From a checkpoint of a small mixture-of-experts model trained on Wikipedia: 12 layers.
Below are experts of layer 7 (counted from 0) of a mixture-of-experts language model. Rows are named router (the router's row for the expert), gate (a neuron's input weights, with its number), up (a neuron's input weights, with its number) and show model dimensions 0-95. Each number is 500 + 40 x the weight over its row's rms, rounded and kept within 0 to 999. Numbers have three digits each.
After each expert's rows: a language model's description of what the expert responds to. This comes from a sample of Wikipedia text that the model never trained on.

# expert 30
router:522505479529510530453493512445557410510510505519406496455525499460544502462445502499535505526451526480481531507517457487509458483468464475449550430544515454464465408556442455515511516487529518504502504472567420449495533487457457461512451463529425539554504470532471530520556513476490470522
gate0:530446520504504520531531568423481543460436521503459541483537441434459479473444456461526550575521465425414419558480441521505487465517483477537513527540510506480553446513522490451511544504539522438502516474539468526443501488498491487505445522507514491463476534548560565535469510534557470576
up0:444504517452518433545471536547453468492486470544440520549480457536499492429475545573430446413450508549564519495509510516462523490577503554548447520491410493524540516544534535481458496560472510462513483501521456458547462536472455488565513401507443514468573461563532485511509477464495451465
gate1:477490465474560560480490460564524525464577476556444483509522454536469480540456556463386533504471528520452452521508514367487543500493543452517535462456617575484448508470512519509475563401515547470558488502519481429512450511486477472521555462488475505446518477442595566501472498568496502453
up1:513509433532554555383525418491478433467538580473484545474485455476512522537484522460412512538488582547534486508508485436501504483537519480516558485492529511490497534475492561459556513420565538536548460459528514513553512457526508515559531484474439434459548478544555529492507508544456432492
gate2:492451530434538546476443554467533518532445412579480583512485443469446435566507499516474415501565511525491506568496426447492529541452539472508553447538555456465460486467508465548543496424514545464435513550404501496538496463554543464450505437557542480493495543495477486467465481474504521503
up2:524561520470480585515503506450485458545531438529472553533404498507505432423553494575490518525490547521579456502515529405490433508517431527490535506516534481543524540512509482519486482497507559460523518629424444509537474518513459536498541504516541533514400433452487485434475472514502401470
gate3:415517512492563528516447466541430533422465534447513520469530420507503503542480575520564514508444533450536438466575479493452525425529445486508489529453485453494456496540432443553484614471495537487488533470502514488500520532452544532489562491492493515470558508488493505483538481468476461537
up3:457503532538485495578467480487478436485522460499521481451456604476520499557538502509455481521504553477472544500495454516444496533418511531498524550479443473409481533538485530474487518524559470537477489514472472532499510468427464465474472503502548468573475455481490491493480494509451507482
gate4:461461562456389537480544512506462477409505493456501579542497443542554526474516452537453480519517475538471486579425498512524478529491446484485472474476518586421460525492495539468444524499507463510485519437553474485478544448608476507455484522457540503508524475524464578483520532516433508430
up4:549468489555483483439506490576528504604543500501502439474530452510544524568503456522464518436514481495433462529528527473484498533502551453523561559565446490463474479420532494494503478498482539509530514475549491528491582471459568468501514508540494552525445555538493455531527486493470512480
gate5:494470510477484503544497502511501515558521462541500590388568510510472522469498555437508539453461483576435399493523508461531478515546494507509521451442532514452531513507446467462438494433491487540490493416436485519506593486491558491548495533453516517491608568503501541563527533508525435481
up5:471508537560462488520580542533539527453519460503510458484528436506428485455560470454468560537464453479476550586456551563522456457466489450523441533526462513485474477487479466542534560513512500534504474480469511455525472468493568483423483458498502515506506557516524505513582506476534570571
gate6:490459542445474539516512495469434437466456452531421506524490469491535509451532430509467483539529484523565470498527419500490539477589524520515490471534524500497490505491465500547420446509516535480416565553477496495449556540477455529460415536538550409513494466508503517483504525456480517521
up6:550563524509497544432494505485517541512490498541549475473492514436502464489500512519494513442502561458491543502484510491535473526435482523494400467553531487471493422520495527480453481482566531499503465581442454587447485512578499495461479511565509502510444519549537570431489502497506557477
gate7:464485542552480421480520495528441446544583452502526503538416406553492443434512505543479445536474409479488491546508547512471436401444533509466388455495504482557468486490489569513502510497481529513499499557419475531488480539568569497484543495471500514539493465478488516472419482529543480504
up7:486513544517472448453428527508504474586501495541489479502464418483550495487507483590489453513499494466497488465561499508477492510501471458533448516523424541442495498443470495548469551481531541541449532486392487571441505535421503574514471508487551526506501524479482518457510426520583516538
It responds to: Mid-word fragments. Middle pieces of words and names such as th, st, -in, as in bimonthly, Hawthorne, Mother-in-Law, plus ordinal th and words like last or first.

# expert 34
router:534460468505527542431493506570495460485499490467516466450531471528502515513543459506534543592455561489494478479501475471542466407502436493485492468550457476478522474570452500528509481502533490532492486470552480482507525518544517432539463453505491544514534431466510547526523497452496375457
gate0:525426448535468427501576491457546528488484560492484530527411497533436538528582493463513494510433537500468503538493512478419566491452505508471523479497499544539522531556484488564453500497479505457471473507447567513508475424546518441487492476445485438495542475481455453490518514476475417438
up0:517474423478411583467436520439485538522507524543487570502409572480461541513561500541532497487434514494449529483499532525540521498481491477524506501479517548467482491447541526518516471493524463522493506542547548531558481431463392435483513500470554460470552504488525482543497519494482511469
gate1:545532480460462501434511507472536543522483436541563500465462472517524473502433487448509486428483539489506502539448548525513459498468582432545471512448521569544521506418492518510487520417476457526531488452555432483491484565477553493497446511478593444474503521497492553506476545496529481454
up1:483531453430468568513460499468537472510517513496559423509533492548465436562434475465537463517546516504458527533524520528414477564473527499513589431523534478474472538498490471504519448443525561462468460535581545458552498488545475519518566546493489579509513454495464482518472458476443543565
gate2:526511496535488557496604506533521454516490483542492451562544475499445545502476489481524471438458503480537489516467516480554537446488473479427475449486439523496466491577526500535511528486525523475497487516470482528560489490540587520436468468427461496525532514540528495500527419568457465570
up2:546440496480528569527576550546503474526396523506440501512476503475408508444453501511503505471471533504544496506498558478511506497468530500422564499479504518466561385522516486539479542485508501474512531448512496554472515543522480465466467547488454441537504496506466475435561476485516452500
gate3:437522472504527491530516476482500511567475483485517497542524572525478453575473431490534461460572489465512556552451479480547445561508492516456482460535500538366566500520512441506531480532543508496492492511424530469493460503426495456534529452516434506468533506553505533431482491494479469516
up3:552500474443477522498552527440457535494482453503475466556453483467493474557468445510517507538491455449448431590497478543494458446598529503498458470515447529546448510445479474506518516510427473545472509561589430482554549587508455527499587449440527514498505575479502561537476465499479497493
gate4:452492472529585405487608517505530464504526578481466462461425546586585467436525438507518502471551491476502478537542479494512548478475594527471529526434510512514514557504465468561456493503499549453484524454562454510478509455503549431517460545442510536517494523484517506478471484473499473457
up4:563485483483455538525469504576522509526428486494446489518578469452439489528429526470514555478451457497509518537492578451502509519542381510493518490473513518531496520542510486518531497509500546433510449469529527452497523524496440478479500488514533391521481481481515518560455513553473517525
gate5:504488528481459529515527504472520477469533533455468481441458461454500439502536499498529556436432564470458490466516552520456505472565501602542513517471522516500495462459497459451492541407504544524510479503578550447487506448462449443513529502508458499561404529467485494502541482524425509541
up5:449549464556490490511498519434443482463487488504473490540488551574450501527403465512456433518514470519554537489473515515533442452483470534515538557495469515557484496534475512452515499472511475453517481553426495545514507512552495608539506541443511546537541523487530558460458443475528562530
gate6:535517519441474568544492467404548474595471447488451579551547515519428492537449482498452485433476451516478448509521447439525442498528503502532549433546532546503441465485472579468545446509547478520460459539485535474496477458551470473447480517548510475546518481503429508470442489543502439501
up6:477433508480521510529472408478499487505409447548501482502548530536419520506518542556546498510531467486586432492515483521567476456534557459514574561522459513521526476531482511496507437512507552445492513493436559498450477594504506539453452521501459443500469429536496448474442468490458450542
gate7:510454452527549457539545541497491482454490487394527511474495460522475460490510490481485488509631500537437454541506533386520452418440494525519548480541452453503565537472461479500486491436518419514471494520481546454470488480540557568482480489453499496557452481413506456466491528476510517485
up7:461572525466526525484460483522577491571465484554491512497501538436431501482424458444552464488467487496509477455546447581495467574584525487459477546503491516473565435570553554502512540520465491468413482495495473503523437533529470450533505508548497456519522545572500479571497475516500455543
It responds to: Initials of Asian names. Single capital or first piece of a name-syllable in East Asian romanized names, often after a space or hyphen, e.g. Yuen Wah, Ha Yeon-joo, Kim Dong-hwa.

# expert 21
router:506509519459536491545477477498515451573411539550449459438558500524577438492481518511525441504528574524577521515456446466548490566410524548449520469551526493443481538521454531549481498537555463473471521419518424502538534497468549498465491489475495403550542460547496459468538536500543504415
gate0:554498448432533488509484537592502469457535471471543593501501459469491517538490438539482490532458525490503474443520484483471462425542429468497466490487561550505465448454539533531505558492505461530504527562513508465388429465527485540463517542587546487518548521514515463474520483492438473499
up0:506460446473532485484469537555535462517498441522536453448489537570447523516545473535520416550528513492505471453479496465433505510550559513486401458523529525399483526477544570540532622448448488526512494524495551496484401490567433521474472560474490484462570519520493438516474530467451516500
gate1:525531504452499494498582538529468498506493487556457484504508524419475501533503584466540525512493418495479521563527504530452477495549496450534535507527481499511473521470566492475451538434480514498510433538507468500480469484489528470527459457560504489428534504495508508485459493481537538504
up1:543453463473534506519458428453536508488493480434528473474530507483479537444516477454507556413496439573502499444532532425509502509440519541518513511503569483503549411513461409493478527527457496547530583518500548483516513558560530426488516544537474509555533508479514448507497539524437490542
gate2:491506527534487523552436499504518452502488488464444478484448385561517523450480527592528528528544460569476460530597466447490433465527548404565522481523501465511529476480468529442426557465547473583478560481513511490484434499550469435476547477478460524477505508500552476485493486470478519486
up2:573472475526441549488459472427526395449439518528492484413483459565564501561477477538512534535489569568536500468509502538451471520516568520499493509523515472482527466484444547499464521557507528497468484441507512504449458533538548484516492481594506509530540485538546496540498568427566541477
gate3:529503431518487489513482450458453532443515506500621461536499477422430488517536482497478470453463527550540451503519504491513517512522460536518486564474460543508514562544490506451517552454548544542449468483479495509544507544485521521481450516480549506552417475436449576495538527432503492502
up3:521455444484490536462486516489482501520496471469503530493433526533528537490508506487461471483470522564458445532590511503513548500436429495501540522477454496530477451507537448552510513466510490480483490520524467552484467505500596520517426550396465504511498482398559489465488515386439434464
gate4:496488435527512479567504496506473502502546460494553459504542494501450460562538555477491418568503507509504498531503435529538416547427576499449438480488530508510502486465563466463498527527451418519504529509475461506531555440573445488517501534512506435580487470515495467436521480511524524506
up4:482525475525481477488392578528484501442544514574460496554503446496514510509525463513536502504493554435525494535394510522523481499503412559498506485510484505456498473524483509439534423490537478490563515513483495425502583468415531453538526489477482493515408447545491452554460442516547498587
gate5:477410487562516398491485571493502524473493532475493481514524486538474528497462502475520538539525467471491473482583511465467513415515535496502479530484418503534469523517550543572481630481463532484605506549497524481374455478538530510494483492475497471486497491523495465532527573535523548505
up5:466537419504473449493442516496580489487527443533515500519476522524530507517499452466464531430430459493480531469552493411541541473537483451460438457562466435465551473496575486557513573494568521453548541537488474430531474464494524447531462542481489528442509508550512452528568470528540508534
gate6:562552562502485501551535480567437481483499553441466496529491437555471576457535444459543468559495499475496502517602422512471493529487521470434455511489490440505450466406576520512622513448542473461457455533547524433507465474592543448457539522435529460520467541499519468535499518520532518467
up6:487551429533445452560471464503512604512485464479488536571482490479519490484486486464506560565531455530467480525522495590454492510472463514458529512498515503554474487503468477489488476461446493401499495462571447442519546475549552399541466427480486521534466491537515466402481449474506509519
gate7:483462457498536504496527477537514551441531449543475499497476443504513532593475512436521499587483531548501448498436483512505548441564505469490495481486450526514465487475553509485506532483570522428430511539529542482484487531447427566469512420495529480507533548478542482489512411466462508459
up7:491531458482490537476527492463578522522520514490483475496468490502534529580487565468524498444540427497484523473466461445490534482481470433540494575546491410538384535523457520599488559537502538456549487531533533518433453478467537518516492486518535546536476466533456511471506508522476564521
It responds to: Conjunctions and table separators. Words like and, but, was, and adverbs such as originally, usually, plus table pipes, mostly after a noun or comma in release and airing contexts.

# expert 22
router:558557475478519498467499517488486479578463493546484457523520476500514466462444529592470511469483516530512519531478437562527425433539437442487436514562503519485495475548460544554467479555523530568484516463505392475515504475515506475418468461531492484521569450530474545464528491527463509461
gate0:481486499423501452476527569510443569457530515497538460507539504562455440557504473576511481512508560488464444551479541509542470577535473551494477504490591562531551494571471505482527580494548501465513546535480553449479520438472506489466473473488501476452513488471502529482501441546495506511
up0:451552492483475535527472430520506477516503510483499526541480524515472538478489529502543567560455390514537543437486477523499539476564503519484590533499459414466507548453512456530442572504508553481458463474502544462516468508448555563569476535494506454562465478501500495435481510451461543484
gate1:460470562568548517524518489438447463524454541531459440543456501471498502541552419522509602566548415502459510544578468493569521500537502551559491421470511554535506485462474428472495498547517462548446461486511520516505484494519493491478587511523409454453563526512494543476421438490447553463
up1:528527408454541480586455440505476476526498543490516533492557453531512473373419524446471454487473521530539567490451526501514482449467502474434560538468584468515469479572435531541527504418508446495487553581495539495502494552510523475537443556480524473538465513486513471462579570595516465499
gate2:475477439510561420525543470537491546516520496516492490507538534499566475493565512480505467524483477531486419489459513480515499449511522487482545536494512520525535438492407577590499459450496433443534502505508494544435558477533528642497492540518466540531508494495450460445525565553551473508
up2:514444534481433464466436459450507494483585530532553504573517457531533476550514532476528438532506503503519513491469480491526468457517472512508520500477501506503444433418453533505544515491505533451456517556453526443497401419433462591506529463540526539473505525459490497538546518449534478464
gate3:475504461515501463470457443524589502433478583529525526540519510457542419544571579556506480492506565481525510496555483465532525536468476497537504540508489499496552483498474459531496537519497465450432442558495487406517543490536537534461509468533538496568506489496450445498433505520509601527
up3:516536471511480508474444482517422504451476505422472565518521529482545533510568585576443545482415531467489485473465399519551481462544508470495541466507535446462442484484459501479500540464520388491487540509488565539525503521460489433523531522521518523517481520484556486490466556546422484497
gate4:508489543488501504456454473459475528444497572490502506530487456498567479483399520433506477549555541443462463451592493512484529563453453521500469529503481473504457491558456534533490494455466465533542493425544479459507468493520504566411505490458517440526477506521487524509498457485448571474
up4:491466455491526525522512451567449543473493525502500527466538559489484479472593499503577522513498484560504517518490483434508476467522485441535487522541510523459465429495538507507528563441517504463424583548467490448503472558545499447543535500527490510462442541485532409500570477518540484446
gate5:512516508461504496468538484543508493440486457539475493532501443529560471466477519563530554456472525505463520527475511470520491428465530503465520492513498431505554463519530514542454486459530446509489491554516477529488481452521520498519526467454501463455469476508492401500477490517489583482
up5:492449509516394549494449540544513555518499498478520479474578546489509549483576510473448458498472519559484465490555463501483529515535546448557468493457497513484487485480475497544522419507450523452507466551477469509554405533495517522534499489484499434539548497508469522502479451464565581433
gate6:566485535460510482564492481525503469522517468508529575563502528482514514459459572462467461516444523509409469498503454507459446419469512507488511549525398530526519522481535466462560493470603520463486468504512472507524498529552541545514399537439461441502487561513394477462473499563497531476
up6:538526586510481526525490563453501511469456457437473564521473553562525493454495489542482495476501474478494477535567544519456550500553547469517465561550451443405509469451584482501512485493511482513461401530562527431500504564452440561490468544498517522472522572505385508479463426529513497464
gate7:492476542497446480533435426554530501526549448544577527512483456473530538538397505543454430515525468483558449467463481500507474502580485560527484552470470463460451519487451501523481503470470501568473436469431523516478465474492536512558521496503508508507475491520568546492394459517519474534
up7:501548408513464485496503475511533517471536503443544427474479564518451503452539496469492482474448541441452511557547503500519532573436558438465501480503540519515430494504537453508446498480457521503591520485474480511393468511512465480557525583452560563445466518472448486539451526484527581471
It responds to: Word-initial capitals after hyphens. First letter or piece of a word, often a capital right after a hyphen or quote in compounds, e.g. Self-Control, Self-Portrait, comedy-drama.

# expert 13
router:558492541496428557477478531512493503508548552492412553528504488492508460464456520487447483533526459496468530467451442565518487494475479449447420480489482532424446448501590540493510518474519530433546500489576441499483461457564519550499468536487496501531556476521430493450449513476556499469
gate0:520439465477479516490526563467516500547528481606525532500463488546467520533494493538506450509459492555539445530489505537504455545527478481409464434499454489497550489459574504467499528532480423530485550470523498430471499586502461409463449480481482496458530537544513494525517461525500496513
up0:498509495494530445540487515497511443532473500468407546424566527442472431515471467446505481474503512576520540505479471546537534585512509510551453501525458447522530499503481475497537501527504442524562491500520592530475480504610520508509563525532469509472559547445464503520500548503498458536
gate1:481520506472516511535479467407447500438487496468520415450505435514485473518521594474532471511516595531551483515524477537517455541470509553471495500470463528508470481535392526509524564414514499472502517541469502527480586492505531545508474445446435517489535495469496497474488542431503550518
up1:518421521461525517481563495530546440471545464448476580544476529461465550449518431492546512545484452441598462463498517513450558468478516494556451568513515522433447496537502496493430466520432542503556518484547500489479401521517521543469502445524495546544516506481483480435596559584550534496
gate2:501489568577471596530488493480522521552546440474500498480468450431514502501481489437492511495442529478500530501534484508538525509509485551460451431473487563607516456556617531555475523505521504562542535518517462441433477502470548552510525505505531450547481504484521504493523493478524464548
up2:497495514514485530498563491456496516482533514556522510404560481551549536422519491507476512546510498466491443544505524555568497449463516442458493534492425495511516541526426521413487528469548496445521524474565481526465559490465467472443539517442527510561575505510590474494441510428505493489
gate3:523400523483560489554517529429505537461422516490489535459522516391513459450497473534464479478543462486564523538514525513491459455490491411500450501492512441566508516462512454469499482482498514449486450506513519489507529488466588514548444487488498484461500565540438482433446598530544523496
up3:425473537579536493449515526429496555525505448408463473549499547505515534455489529490520489472517437543490560487494543462437418517478440464467465483489427431552518437485445537536475469549482538468480475441556442456521467485480593557505502541488503508512542561538495533499481486519486540472
gate4:527515483460582489558532536530487474473599457506449507575496469512503530484519543478462507543498464436498574494507477564512490462537431466596530463420483489527542537504538566478549498475489632504540484490557546490557504482526481417596456475450496488529486540516444529513462474528537499463
up4:424529507422514574542537431507566491463456478471489520543495503498571486442522495564559544424484457470524534582499464460467446422481444451509445486555549518475500504473540447506516502575448464477527469573502474497561436500502496506436457539481500501560526478464475537570467557566537515481
gate5:545506514506537571561500577438537559468418520505587480499508485470511486474463524497453477495479507520549539533508493530518478463501397502525442495508518536522495428498552508532439553397495547546444482424433509505526539452560528524457501559541470497522462536519441575498584475498486481447
up5:520549558476521536531462516509517448461552470487549458483563526467528502486566464457476485569511349538438435504513453483516512489533487467487535503481429466485584539433542490458471460490525506541502504494507510564582553477481427522528495459549575476560546497476513505533507577501513509487
gate6:466439461446496518561488545533492535532500470498569485502510474558432504446424496494492517454540533526505499537524532561495483510511490451492513486470525560491518501561553615475530542514504485550551440498482524418469443568515528541499489534505506483528473430493444418558452421510475512570
up6:512521402475467557472513466467517568564478479460472614554530534432479551491566449473496503464522475554576508522517506464533465537579516518509505560527512546460473462506441484482487429533487499515459399462470562473525415521488531521473528540499493499529482449478452541486447464500469503520
gate7:415495503494489468533510545485537452448611467594461474490493490573457396527515452497517451536480570549482550542509577441486521503472471497447531509556568432491438472518490520499498545517525515518492530606444501559419577518542508458455489527546521498443499528483488510473505513492485539418
up7:496486506597501497483581559451583490488564522519530469484481572461438536492520445440486480513513539429466478472483509497452496503516531562486539478467511477516457528463502517466512486557536498470523520466490613525439473477535437489522480544497497525468424552487565472605478463487437587529
It responds to: Slavic/foreign name pieces. Middle and ending word pieces of foreign names, especially Slavic and Iberian surnames and words, e.g. -ović, -ová, -ich, Investig-ac-iones.

# expert 57
router:544464490509472498587511487449550584512531450467466557522552454518451544551419522497429454447450466468512486493494457455491490417549577454448487424444520560496444496451585513491479426555455468493485485495552472518583503478512510474462551501488521543514498483446471504470471512515464566538
gate0:559513515574499497510491437506553432475456457520544460401470541574529498524525483525537497483609438514481530521496474527591524511499477533425535512588526534584505496516506507473503508492485433467533477563432469485556491563470571512550505396509488500527513521551515443475428468485517489603
up0:497453387486545576465507568502477541534528515547453460542527526451501477472491442536549492458504552524511464483419467483524501500487490501479495467517569545501514466459440540517502535504497503559534518595456550533513505538536530471491431580489440495556525490514592458503448563520439461470
gate1:468485551480434521514495437492494427504515507509511485490490543567472541500494562477426528520500531514532522513479525533509573534454491504607582480448572477555497470511502485505505469448557482502519514565511537549486548458486513516523531494433507407442508413482566510476521538600501445460
up1:469471531545552552578464502496486532504508554522496484614500523450495519471559400435517520545478462463466505543545512523479535545523555510447487447548413556454472541516513493446500507434513494472543494525482505506503509558509510489512564477460557541504533473427403521454494431443525486508
gate2:508533498501570517447455500489491495494492473464495461522508485529466458571482471499520584484454479533433525478605516582476447473486497517490494592461479535513495552553554492470402509466478467523461571496456482459499527536429477555497526486456494526489504569569513469462491427481468478506
up2:523527459515435544503477465443487539412477529500540504561470424500545491469539496540457509471439481451473512527537490480458541493538495486548490494540532550547552558542484487496505503528518504433602544530472537454528472485506555535455467507436519473544537530557456486462457581483565506507
gate3:473576524501464569497481441495481567521505491540495465539525501526476465503496552531513443484541484523512411446530449529416543454518482520554500516474495469503562496528562490420484511562511498509575467588528438493482489540494502443452438544458534487550526492446435542456486486492528496504
up3:526498531504456566507500473483536532470474569514527418536598552504525404536517496440466454486570519468494508448486470506437470467490540527477512488460549483488519512492490552487494522495535523520493481506549464485519548532468525535501465561392543501567510478491485443489529538452539530517
gate4:538518536493448523549561533461482439565489524466486522452563497467525434515562502521510500499434562438546447494576539481611543505553485516567536515466497491506493515528469560532503550488551580512450498447425482454519450454536490519456491536504506539489477494470469525471514460544512408584
up4:498489507474508452486540566497538539480490563601553464495493484389510448438466520431539450469506432480485525512528506575442424468496478523443486533579428475513522483472521543527520552509495542513527536443548472456375475494524488507529473509556436488520518502522478440533532503473489484516
gate5:494507533500443458454472485560520496504485529430525529512504530454522493609467575528484518527484588441461506536490541500516590470439501531432475497479554531518481524521427501514442447581525549501545512422487477424508520573479472452562500529480520534518405474456400496540516567466455502506
up5:513530460470551571535513405533544505517482449508492499485501528596473534528503487475462473512502523586487503536542537489460476564562547443551528488477497493463515466570527448485526519507521462459482480484488513535523539549561514524532587495519507536420532467409488525467487529564518499536
gate6:468543522497485469497494538465457496484528514485524464479499472540520513443506427527615488465486507554468546512495492579500520526457461491509533530505508498487494484484527489449455517504507480499602505445546481494501500482538548478417485471467533484465539533440452553473524568523465537377
up6:520526390529538557577547530461507511480525464470545463523493540519475510452520526555541489490543440520473542510496520552534531562485542447528409539435528516456481552511509505528521538495435499579523511568523470523515510523501591467447492450484478440450593514499442522488504514505488547456
gate7:499491521504487462550565521507470424516559490443502481507433465488469505511488544508559455486493563533409551488477527513476467529546500507475428525459497536490483472488525478459496542520484525556574464476475533507437520523468580460508481585571548469452529468392488541449516561506515550472
up7:468512532581433486440426495545522546472543499490498484500520492561432517472441512530451520516541504418530400515462494441490501440494539567498491524501433511593452506484472441518520453451540503489416569564506541468523425508476426485490491465457440504570469542551531482512482450506487509500
It responds to: Technical and domain nouns. Modifier nouns and adjectives in technical, economic or institutional phrases, such as engine, health, financial, nuclear, private, home console.

# expert 38
router:489553483532546554424430526522529541459512490486463557463488437462531488530579503502445470613417469447446520426565494463536522501457474522453520515479503510535443458501510525431529496436494535511455535510483552463439540523507493525517495514475497522419514436386554582496515498548564493482
gate0:522533461520494532480552555423496506504466461525468511513370470559465491543514462544569475434531494451489459483507591506485562491524551525490541451546463435514507488550485465485526574546398439513454465471511518437507511503462558541503521487486458473495545476508507465466498538498493432443
up0:451462571460500485513428480507462530516452485488487499533517486521513505451467545542422501547428506544498528496525557533441483515542544455514526558494514602496452539465444492528487506472559504607476470480504494544431440538528395471456572471410517488491536531488493436488534485539537567536
gate1:550526523535482610465536583421530481489517449477508505476429475489500395484524498494471527528494433527482455547535412516474481495518489543513517513489463478505554514426495455473526541432479487570515574485543507497522517577485455486505473512556508462470496501409517574475501490511518490403
up1:471508452469481456528468499583495547497502547528530504517543565460464631462492454440510504513504491467513515515447452458473506476475414452495441474518520499485452508504504546533553455557499530466542453502452481539446534479451531520506468488459520538526427520559435513556545487514486456508
gate2:573446517541490550554511526481482480462519524478543458487514544494479490466481494465506573567450486496480441518492452429517511496489589412563467482459515417570548576489457477536503529478543555509510503487499539455575513506493449525529453440455517487529462506471477523475468531540451470488
up2:496510470498499510473552511449503557416504449533491518451471469525506487609562471555531563508549553477460490596487501518528439466539532550471506474569448496539548451537500511548479497530505471459442475572481580467462513538462497515546544548489498577492597511511548497548528421396512508412
gate3:506476483612486502570517458514491541535508505504494530570520515541452470442479539563491498549477501488508521479456596481529418540549524463568457463506498488521572441481518460455572478491459472517420524488580487462503453474553493454474479415470476505482468432446494527458535469531501443470
up3:533544540577517513533470517508487497499535479501464534525540495533467446508497544601453520543490454479510468513512577443543464529516515472507413466475440481553593439432578422456566491469481534526492503506549450488510534526507491538517440436453512523461431418483490554448540515550567467451
gate4:459518594450532494470500510428480510474492474487371437467470479496505496495506542493538466496521427531482460504489473466491511464517485512453487440586480491485488463463513539472469597487466504497553550522522534466445500482555449456525521524558484575472490540484480502499519528506483409523
up4:577511446537523532557488472579536485529488473500550551519562476502516545548501469516463485477518537484505509508475516503461448527490525450519544550425491541505438508557434507479475424484502497472444486546531439505540484551473566503473515449427498431545504447510519506525504496544526565518
gate5:435500462541439545460421517437449539519470512509540569564459498510502482502457483482527525476464521474534510487432466539556540532550548531530494511524471519540475499524458542525494444509534469483489522575518519475481504563491454544514472413478480474512502523521531565508397490508449478476
up5:496483578477471493511500514542501419551553504479463471513549500513483547466478572522470510472485424568479552480477512480452459461524529423493435492537545486445495505503535452419448512455423496496480529533491487565555476491492523524468512533477524501456568541536470472505525503548484468478
gate6:463525492498494548478446529492513455507559507480503500540534491546479513496509477534507496550516546488514534474467489512490496479570493517533452495511509462538486481429460507474507562585520410540531515566529522484472472553454474503508514525511474517506477564486461525449505480485527487448
up6:495482462504505473497526442542479489522544489524503471508548575530517528495475530529518512470492451523504491544441503591494515521533491483540527527438573499438458519490493492546432453493542551444500578520515455504519529483547518481529559502515530556518508485478494506497432465464451466488
gate7:431487495420493468556586472546459510502495528474502425506509541499479543509482594506527462538455486506536484547459470525462528522536589433507492475487497460406471558477493443500516561496488492501447525485488428480533454439532467486528558511524505486546532548514490513508455522479517421432
up7:548434540517495435510515483491503516480520566504520502526404537527461446460446530475488537420586509530511526521482489457520442454508514509508440501408556478481523541526507473567479434512431525490549529496531511504483516446516508450522486462515489512515463535436458481535535510445464549558
It responds to: Pipes after names. Table pipes following a person's or team's name in sports, racing and poll tables, plus country codes like ESP, FRA, CRO.

# expert 35
router:547433529506515539519535489544509500441528470449523454461513459568547457512511427507531516569459585463465463503484438501512481401493485485508534465510511435465545513539473503537519510491538471556503492468552499434520525496538529493543465436479521552482559496408436513480462547456503484447
gate0:517546517489503498490578526488506420511481454496546487477408458501476498449515520551528530466540512421440471565514497480514558518550425576470466461543531548489470398505574468540524458478443470594504510594492469477575520527560476461457450533500424458475499530475489457489543456508451429552
up0:507489485487511527462458449515480537509435536503471491557513506527470501531457533458508509463524545508576526438479480599516412423439543506493495549479537468510481554507486458518575536459549490492457461474515533462472478482455510478451534547526602504516502503531566532545499461444438455544
gate1:482476539492507450537484514553507555449574517484502459555529475591449431574547418487398455462507477492513567580527456514471534503471503580496451474491533510551463525570521493550572493455520580551433536488489548556472538472508558530464471552539523519509502484447560536492527484457478525458
up1:504494467495489510503507518531541498463476523610527506452538476550477472450448505508492478458583450465600552567498529521475530564475455477557559531482521424564497505475508454501544555538510427564496508523466481550444462508469515519575517480456551458533478494529452459491475489585456470596
gate2:487552495564586452534476443512469555528529504476511501511435515504499547517464598548490507542479505434514500568501454433534431530484467460516499531439541504510472466491454471516436509415485480541446489481458509429511570496542516480556567442386533553485525474508519514510530546545591557443
up2:529523590552516499502456558556595498489550562509525496484492464526514463486485548548564567473507524473459538528519435500503509502506473513503543502535473513545466496502483473439394465472477538485561455516463489473515463430452517471524541478499508570421475505549506520567499531561520545530
gate3:526528554434449459496489494428501510512490523434532552514550517520498496572559461459477561472443488530493480538505514445554478533523507500465501433506512586495564519410530591517483486487448540500473451438532524518554491467532439529481475496485425495483459497465461516463433452540468427541
up3:473467486518536493516494605425465518498538530551464477417464570480524530490583501593490597433468454509465464576483562468491494503531482455465504403496553554577496529509525533474481490512517490484499469529485465556400541569533482502512500584459459477491399533458455492508493493539461420415
gate4:481487488563595359539548424560589485507433526406523514490531470533538465518521519478477490503497495578453546492589489571533479450520512513384499474514455485527534537516575434516511491462469438566454457549526483450491461512403566497511495511496490489486460548536473515497430496519503504540
up4:525484565518535465537524429524515496492500639462535584515555520465488506507461466522518496557435458446524464513446489539541510488394475529551461489542560490486529563491533446503458541572445460464523505426460484459498489493461499520514543477511486560488543510466482553456473529509511480515
gate5:537502453563452495497537449482416443469517535536511478485485536536475474557589492489509531576413485517551492541495477436414456490503524519503520461524536442545469466452471561472469481448539497521491428506487492456522500616535507507462527508469490500478487479410493538490507418441511482448
up5:480528524481532429466474554460550519536505430526515465457500553449421531516440498468515520438549489527485496503527446511497498579448590462447509498484504530518557539601486480497518469549512512440554481548508490585472554428477437468496492481468526523526526597603551506549494542495508497528
gate6:470468477388490455533456534504450461533553438475510499546438539530466514565441435466487555508433548538485535490500561496504510508472404537501525485494488504510584470531521530452558486480475456502451486543513487402476508449566424391535528503544558491519548453460562509482501542485473477486
up6:498476419445453534504472541479480552469608542547506459530498515504557511468481419502511567485495525501500470451476486510569509494527491535481584471547505521491515385465454549476558485511492506510485543503505363478479495506493470476513495577539536456511524495433478459488451539452470430509
gate7:501461496536498483535593489566511505487514515480477522486453473563509502476521458544458523530523526554490533496568496512484527469579464541531534465493555470407472484606556503502502514543521507453476458492491434496465412545567522519520500468603462436475561514437465518566507431493451537483
up7:445525536519555497491489464475486472575506521477564503501489578400467502492476549491582488489482413438486429476434522441509454545495535499477426512509429568522551480422451502503480517428525447475442561501509545474485541552485419464469536499470467488546479492540463515520498585542506491552
It responds to: East Asian romanized syllables. Letters and syllable pieces of romanized Chinese and Japanese names, often beside CJK text, as in Qing-d-ao, Yi-w-u, Shin-obi.